From a checkpoint of a small mixture-of-experts model trained on Wikipedia: a shared expert of 192 neurons.
Below are experts of layer 5 (counted from 0) of a mixture-of-experts language model. Rows are named router (the router's row for the expert), down (a neuron's output weights, with its number) and show model dimensions 0-255. Each number is 500 + 25 x the weight over its row's rms, rounded and kept within 0 to 999. Numbers have three digits each.
Before each expert's rows: a language model's description of what the expert responds to. This comes from a sample of Wikipedia text that the model never trained on.

# expert 27
What it handles: Preposition in, word starts. The preposition in, plus near, per, along, and the opening pieces of words like in-augural, Pre-mier, Reg-ular, Gen-eral.
router:513473509511500513521488524524486508500517522490499485497497455501512506516490518497537485469458489471496473523523519525505499505510523468510494542474474535456452511472559519545498517483527494508524475459524480491551520528478498481520478532480501524489519481439453518462494506499488503493508517518506479483519492481514476468461554497490482495443465458511514519504534543514458462501487503511503496555477486523502471463463547543487513481507488509485534495479480502460507482498533489522508515488528485478550478489478468516483464527485492476477474516463445480516487482455433453527546510497509524462528493504526500511486465498532489505477516528498493510432539472514508499499482524496475488508485518556550533515532512502490527466507520463513526551545477515507499508501505507
down1:488477474506487534506486499509537497472504494516481483497486498548491548520527464519528489494560477458488533541507520493533493506490466499496505541492490544517503526494463520551455516477509496523449501514500511489518456481484490506495532442496506507486487485558502492472475479491480495530508485498512474474528504512537507510554494474476527484524502522525474510538531484526513527479517465537490490493524508505507452474482467499502451515514516489508494497460488497425466478526499505512474503492486476529525535486495498520512485470455476520455516533525504495438488469496502497513499515511469516508525511474492518502551488511467528493463490488538514509506528522508438479500507470468533524540502481567540537486521499480514529485521475541499447506513505443451509509526461521
down2:500479479502527513465516522469526531490523487498541478497529489482485466474480505538484478503488455505528521476508533480525483514509541497478440516482465491513531522509531510450495532523516519495527474520491474547457521519499495499503489473522523500487518491493526541512462482474477509514529505519477519492505495511477520492532510505516512546538506448521520511475501514552446506512488519506515473511489497505493492530555502473500472520525472533505498482494512466491494502514521519502540485456513459528528526494493492490543515499505497524507484464563480462519488429497505521512535499461536538499472476508495499487466479455517467509504474483513453498538504496453551465500511525457501500494521502524455548527553501514443547552512469502528495498499486481533524534514451494
down3:462518470522506527515456480529502504509505506493446519514497544492464511524499478495513525483522510484513512463521550478489532525483491520472548491507533470493465460538528502520489539483500503460496521535482471516521538530509569465507529511490533504505559476483525462483491504478511455505487468510517489484514472535493493479515473517516481489533502530523523511499499487521515506529529473519515493461516502480452485477521487510497475524491501463533545493460499496498492481519492529516453502503536492503475479498506499472524495510553511475491553507553545486520496450538454516529482483501503491520499550520514490480519537505549536517541453520489489545510517493478475506462503509441474464476465512511519476525498532532463523518509551496470516500514503495513555491525531487
down4:517470467477483574505480524465509509504516488512509505542493486518508497517425517485505514474537474529539531521490446525482465474515479465489508515471530463495543508443488490456514511533489477511482493463509529499461501528546546464475531493481515463492521484489463457579484549518499502492463456516537504526500480524486504519527517469497518474520493540469483506480481520545543508486530527507510499548508514516508442507469476502465514512507508498472475502497485481514517510468535519534515506506530523520480532520484513456512474493510523523505506540516484487512527515501522456477507484505500454494490483503518485491494493531545517512503503495495451483478470497495473469510475501511463469486486523503523540527509492505520538446556464497473470514484496524492489511510517479
down5:497497514494496499480473510493484512529473493509528503545474456491479491468452468481518508496527543476436496533506518522475535509499548483484505503520450478487469521493475491523518508482529521503474528514504518465520512519532466500466484453487508488495528540516495463499505506470541493499467519508485495508565481529483499540489480489496496467503505536458536507520461525493521473488481491504519482438502505474552517481484526501511502564529484536535494502483481500489521533514559467432474535516536518515497509528486521450475532529527499521532512520461509424507490503498525475495461487522468450505463504492518464484487523499468491531527507504542517509489488499464473450435506448485506507507502477466516514505494490512513502501485479488517490513508491530511540508493513465
down6:529468521554517500523460469486473471522531532526480429512504493470500496541468542486539491466532498513504521477526508518513485474509489488512495478513530506471467500488511528519526461501508500543543491484494504549481495477505497472473517477521484449493554474451516454547468485500506477513511517518511460524526494476529494523547455527500508463486519475526465519494470474478530526528521491470480508555544502518488481519514516505457518500452486480486486493454484470465507513480503496528513525534516517505485509521496501541506510487456492486515499493515512483478527490544545477502526514498523542534490516500483493498502522528511535522456494500537506500512512491527551513526556498470509492549492459463480476492505473519545503501486497494489516582492511493472502479474468493
down7:480511509485506523484502484548487477493497510513485471550497470491506476497482493478457517507463509475454495450503518471466515479501514480514509510472503501471463489554527523523475525471507494502537469500522518488495546491470488457521544529507495501495495498533500482463518473514501475555514461510509496542540548482500508534540505549518475448518512517488530433440492489512516506495471453519505477511487500476483480486477549489479523542512472518475525511505507488468547538500494511481472517463490491547500491446500505484463551491465550468498463494511512510475507498507471524512537481495489518488490480501497535499462508493517501529461464498517476479527478490453548468464513493492520469489505467515503486493483531538464508467469527472525467485521523481496505456458487534
down8:487491482506496515498468503490514492514503490473487474501479513505475530539475482522497466516458501496476492507468483450451461485481538496477495484531490501484561507507516480528549505497515505552519509448515543499515464463503504494520515450522531502546512539507504482517432542517513473496496527488424495494500518538489513474549487543510484500474525503500509502498491486503498497507545503489523463531485544504474500519461522473515548518495525542484462466548482496517514539507501490497497498527492541460505487456499501481500471494496528531485521503528501510464466460499497529532518516511506529504493489508526483495529504480505490538508483509537481468532463557510506423505513489504487492479490513533484535465501484475490515500505508495498526531549559488570510521471517456
down9:529497498509516494521496485499522543554504500491461506506513490521459547533488502466495490531515472500489476501479545525523531506487517520514536531459450467490522479450516507463489530500529492482477477485496513518535532477508485478452474507474517511511493458518456524487482515534479520529503511498525534493475523505537473529504488528564522472469511467522504504524522506507489508498465510496532524482468528522472539493502467560516510481523497521494534475454489508540489467479504561486519518513476517495469527528466505519494540464477521470501488489471501506507507511470494483518522531515502532562506512496474483506489470527532476489495523533493455451479470479529522519468471508517518529508526475474509542447480483468548469491520478486450493454498500484518470533461510539
down10:432500468478475528498446528483450560508510427473506513489499486532475472502464456538456535528513474518506501491456476449508465477490535474511547492506513489492477485497476506522491501498514511497519518442501539499481502494541515489496505507539514477479518536488472485484505486487492526516454498490489475515499539511477529531528520484452527527513418517486459495504457548496488496500505491524473500506526499510558484496480522520498530468511532498509506540519520517539524538500518484510521484494542504523481573504501502491468525512522479504467433510465496479484525479520497463491521477502486515469466463517506491509477514512519496504532511478486498488496505502529538494526530503509541488491506532473486492478496504524516468510510496509516477498486517546504499439488527535
down11:511488472535524493478519456504524528498516514533512497505498496469525517507499465506494482496515495478493507480488542485525494536512492496522549484478477453503495503494494494551478465457516497476487511473506521509479499521495502437466497477521521506478513526485478487489483499520546451530470491473442512463498468528463484532491483494482469477525483520534497449559485520517532454488465569472534469461523528492525484547557486495495505474456548534516533534493522531484481530502483485478496500513541481475482514488471482516451507509536503536526522507520494537513516493456480501450545499492487459502530490494460451524484558493493516487497462504486448503503487546488497465514461525522493490488508522532481485479506512458533523476536496488485517475500484502515513480508492509
down12:516490488538490537498530445524473523452476499483547473524533469498425541521479488501500491515478499490463520520526503517490520467508494477521486508496484523505541508533521532537514527509519491517511527531473475487489547564539494489516495472508519517507542484511506519477461489451515489511489506480484519542537498465450515495462538500539521518475505474434507493469508467505485491521505497487517512476496445492453534481504473530520500536535521501528526487501529488446499496494548457461539512483491480482508499533504510475492515466514550523455460470478485477498509529501511470527488500488523508519533485494499483527507472505543491517478496557498521532493483533551491514496472442480512488500517528467493511499523491490491514493474568496473499512474487532507491488527485490
down13:515466502529537445498479491503488501501532463490481521484493480501512516513519576498488475511574482519521502478527485476497499473514506454531511502490485472493481493445495473520481484478485492505527497476462454528518499499514510503485504500473534511510495465510465495521502482460503512488464499511508530494505480522475527485465510475513530502535485526502482529516517473557498542489532470468482499506492463499447491462494477527526516501540505515462475442473470487524491474512507466485482535534478462513452524487542513507548504549493475513514497522455494515486498499473537536497496530498532489533479516495551541492474449465521499492497492485521474513502506483499543496503510526513502509514494553547489509538526455543501484494517470491508494499428540511529484468528474553
down14:501468526523505475514527474484528488462469486538529515549510495470441488488484523458558503531497499501474502472542492522467482502464495516503529509470524514451478480465473493521491506499471510515533447491521500527455524507533544492511495491459544488512496472538528514520534516479550514471526511472453464468536478522512464471486513507475505495482468522489507552538508484530524512493506513467483486486471517518498496499460545516515542491491489514521522488473508475516482509504493520497466534468551483506480485482529511490502506550532464533525531525496457548483493518458510532533498540457480486499507509531533482536487495507502447508499531450509455497541534499491554513518483530517491544490503494523533477501486498497509513521504505505510486497456506529536488476513489466
down15:542525471470486504500500507475510532517492482478501539506501470531517478470527502483480475544496498492508489463481463507514506467555503473533510526527502538539505448474474530460555502514512458488481507517467505472481499520492497517516496501497506464490480543522494477510473472456476456521451491515483483549483503497504537494491475473528435497516496479474493516548523536542537490497480519501506526548500509494486498496516463537482500493563540498541511474480506481481510493518496470505550502538489540499466537488489484522483506467476492489468483511488488501520500520476528504531505498476520481563513493521506488511518415526523476536536518501509508555503501533527498506525482516516462500442496504553528482560491493523550493473512480499488477478487490491502487498524481478
down16:482470525486474498529504520504473491482485507487473486455483480540536469473482551503539495469487520512472512505529517501475478497500497496503518532515525483534541481519545493520475468541507496560491509480454547506502530483524511497491468511506486475544486495486496493468491501484482543494489501503521462514507494488512488518532470509523529470468509498488487491540448535523489533486568475476509484494517497457543457497488466512493523504463464471500500510489493508513529500503526506521511517497502456520455483466498485490482462474505543505524538491482482483475521518494525492534538526518559496480525512475451478484522525542558517482476518481532531501505471450515471483531503497503503526497459489519451461487502461463504530525525536476466462449530464535458480479483479505
down17:464532493508466528515527502515510502520510508482516460498467538553490523528489520515510501512529467457479523486524524480492514552510481484525538482464516482556508485479488502481460548516518483492477520488512493482516488517491513522523507498526511489529482533499518480542509495480490543504530524474475519476483466493442520568532483520553497491502510531504472440511515476525476469458531479514480552495500496488502530528475487519533466463506498485486500548510507435485504494479467464499528497512478467477503550522471489466509506447480495494492518511479544456508469498538538539450451502556507550527475499496472480538486493483498500497525496499521508514516481529483525559501488537510519514472500471509530488508496497539493520474513503490478487499485555508485513530515486470
down18:525499477510532440489533530512480486468500545496503523497466492478510477479499502522476506517514547518575451498497524574501526516474496521486543491485494542461478462470514466509507532529495484488508513488439465490501496499518524480465500487492489519515547519474514475502478518488524512468500459520504502521502461516502478486496512491482511512518529450486501499535487495464490472485512471493465539489469469505506530505531535503516489504446478489504477463483494528502459475555467522532534502489506533486513475506486447533509494482513500489500495536497473523525523495509468540573524542522500469491521488509492518524522530535499501475540501510510532501518500528501506539500515498494489533523477487480442462522491481470492515544495498511484524549501534514541453562468506493
down19:493490496520526523527474479485505501514492446460484526525467534514498494519489482512513446527473476496477537505490471496503520483524529512494486494523504522473514450498576486470482511482504577490509467512507479503501499472513521527531522521494520503514492520489546486479519519453491458511495493479519494509457488455483522485520525479474487543504484518532491535484493528499513517467475502471495518550510496488470529451445545504494499544516474484479472455507504460480497481525484493426506523460449515515512511492507491503496573508489513514463477530489510493498510499517509479499484502496519493479471534499488537462536483491489521422475504464520523459546568485520503498506531485499483510513534488529483473502501497496500499525530495465550530480514490525516508463452510490
down20:486505509482519456494472439532539489549472501521470484506503515503520501539508498553487482530462478460506530520515530499476541524512541482449568512518471523527483544486495540536466484511494493510524499458535503531472485487515488476505535442470546547505476518505489488527493498492516505510519529486541521483497468473468473511454479541471535465519476525497485448523529478523477574475506513497514546495532483504496478518460487491490499483507484498512502483484550500510501509518506505448457475486469488512488496441525532465489499469499520495483461538514467537508486448490505485529519479517479513486507523487482487499464471504497514476473485498494535498477490519444479514506500537501509506540475487506527493499482519512504476462474507555505492517513522497509506455519503516
down21:480484512438496501512498483454523515479529487529520485484514501508481491518501502490473479496488492515492493445498463527502478509493493471499526469480462522509442483496530543459518497504509453488495510517501505540520461512525522482532474498487520505518522516529478481482507480493512566523532531520520505530515456502542475471525533479491499482503496494464522478501484545492539487488462474551508491542513495505537495501535492493463500491506512508533448525507499500457487490509493477536495527546511516541518473489502498559477552479494449512462493565515477520530513467514525504484492514518493494478530492473506524533541484517543468516499516471508478514501464478516500505475515488542481508498525490574501561482501465493517583479514461493509465476460511482523481512523518508
down22:482499526504507491502543480547533467520538498469514524479518514499531497516516480522464488536492465430504488528517513508477497498551532472530475500476485529486471519486470504527506527464503498482480488500568519509509473496525484495459497488474496538477516458436461499472521526545513479519509514493480510494493488547477495493527530517524559463520479495509476509499505483511522495498504496510522529526505468491445482491450529484510495539455533516504451544485545503469520534468457514488483508497530568507513581501486508519529490512489504486508503550487474477486525527492502477483498502508507524463478517476498518473503467475529497518532481534489483485489535511519529510507470463530515497538497562463522523535485513488453502488481461509495503513506534498484480529517521490
down23:493472503540513477518462468522493498504484517506512522502515476511509430513515507467550512537488526506509484562516446484492490503516459509483468492477494495496550536539503454487482485497469497474503498477562479500517473475558497502497489503492517515493485471479506507488501498472496525504489515479493532504521508507489516500513491481563490488488537542506490490503458487508473503492538503526532466494478509476462504469497510513478519510510502523481495494493483493504553470553494499502514472474505473524521441495484496503503456526470512493456525477514482535532509465467487518546502488471517502494483473424517510542498473493525491503497424495536507477502454499521508485519505476524510502547511504506571509467473491510490457513542462463491477469496525423486517453504486476
down24:465529463549443488525498480486523533507499491465490503509482496530531496517545515454546517497537533516523526554440476494506458495485508495494489517526547495484481521497523513468484477512522497526549470504556525503512565496496520493478499459492472461482528509529541525460506512537498506524470494472504512498528502508463517498505510501520494529475556485468481494498505559518476498504474521485502505473503478520499498506485486484515499491493484522516496526529483497511508543494547489483519498508484521495508486481509526485469479494461554493508549497501497499533478453494463514487512574512540515464497476504521504518509498482459538504517443487533503467470525498495470529450519503463492498508479487546522503527541480492527506494551526497507528518542489466436509497477523485
down25:476497491480500519542521518513521487548510513541500539492503530497492480488501526510507485497513445495463495510512487486468482503533473502516484439511494520526487484510507486507512483493507493512459526477496478564489510499521533545512491508495528491489499549511509479494483466508476518523475531513501498508459543486491513473495514465500525499522480490453515501503485528497482507501485498499505531460465464489500477482510502528530427533540517437491469514509534499523490498518472500504516477492509480480530487480509469495469503503504531467440564505493461468548492516474507435491477529524475498496477458514491485473532501457491491493484491533485533504487526501523512460503537543499502522480483582546486550512517532567465543518517480527492550484475464525476525523518487507
down26:497492520462488490521469420444500493499542483503499499515514456538542497531490530503520506531511484498451512505484485504439503507533455526492501467535474486474528516492468450487528522522498533483540500503510523490564480502481526494522492461489474479564480527482454519477481511476508510512506542509467520511500484414505495511507536496490474494477516532509500462504493486519468518502524468491528526510498495486438505471499518475517479505513466507493493491468506467461528524453478498512503509526488533498510501527458482540475520540463486459513487537499546510484509515515554537490499495486537529505495519479504489499516488520484462466511500465560502502508488531500476496480518503447460521522515504500526515516521557534477481540513488496500491512498529511471523522488518496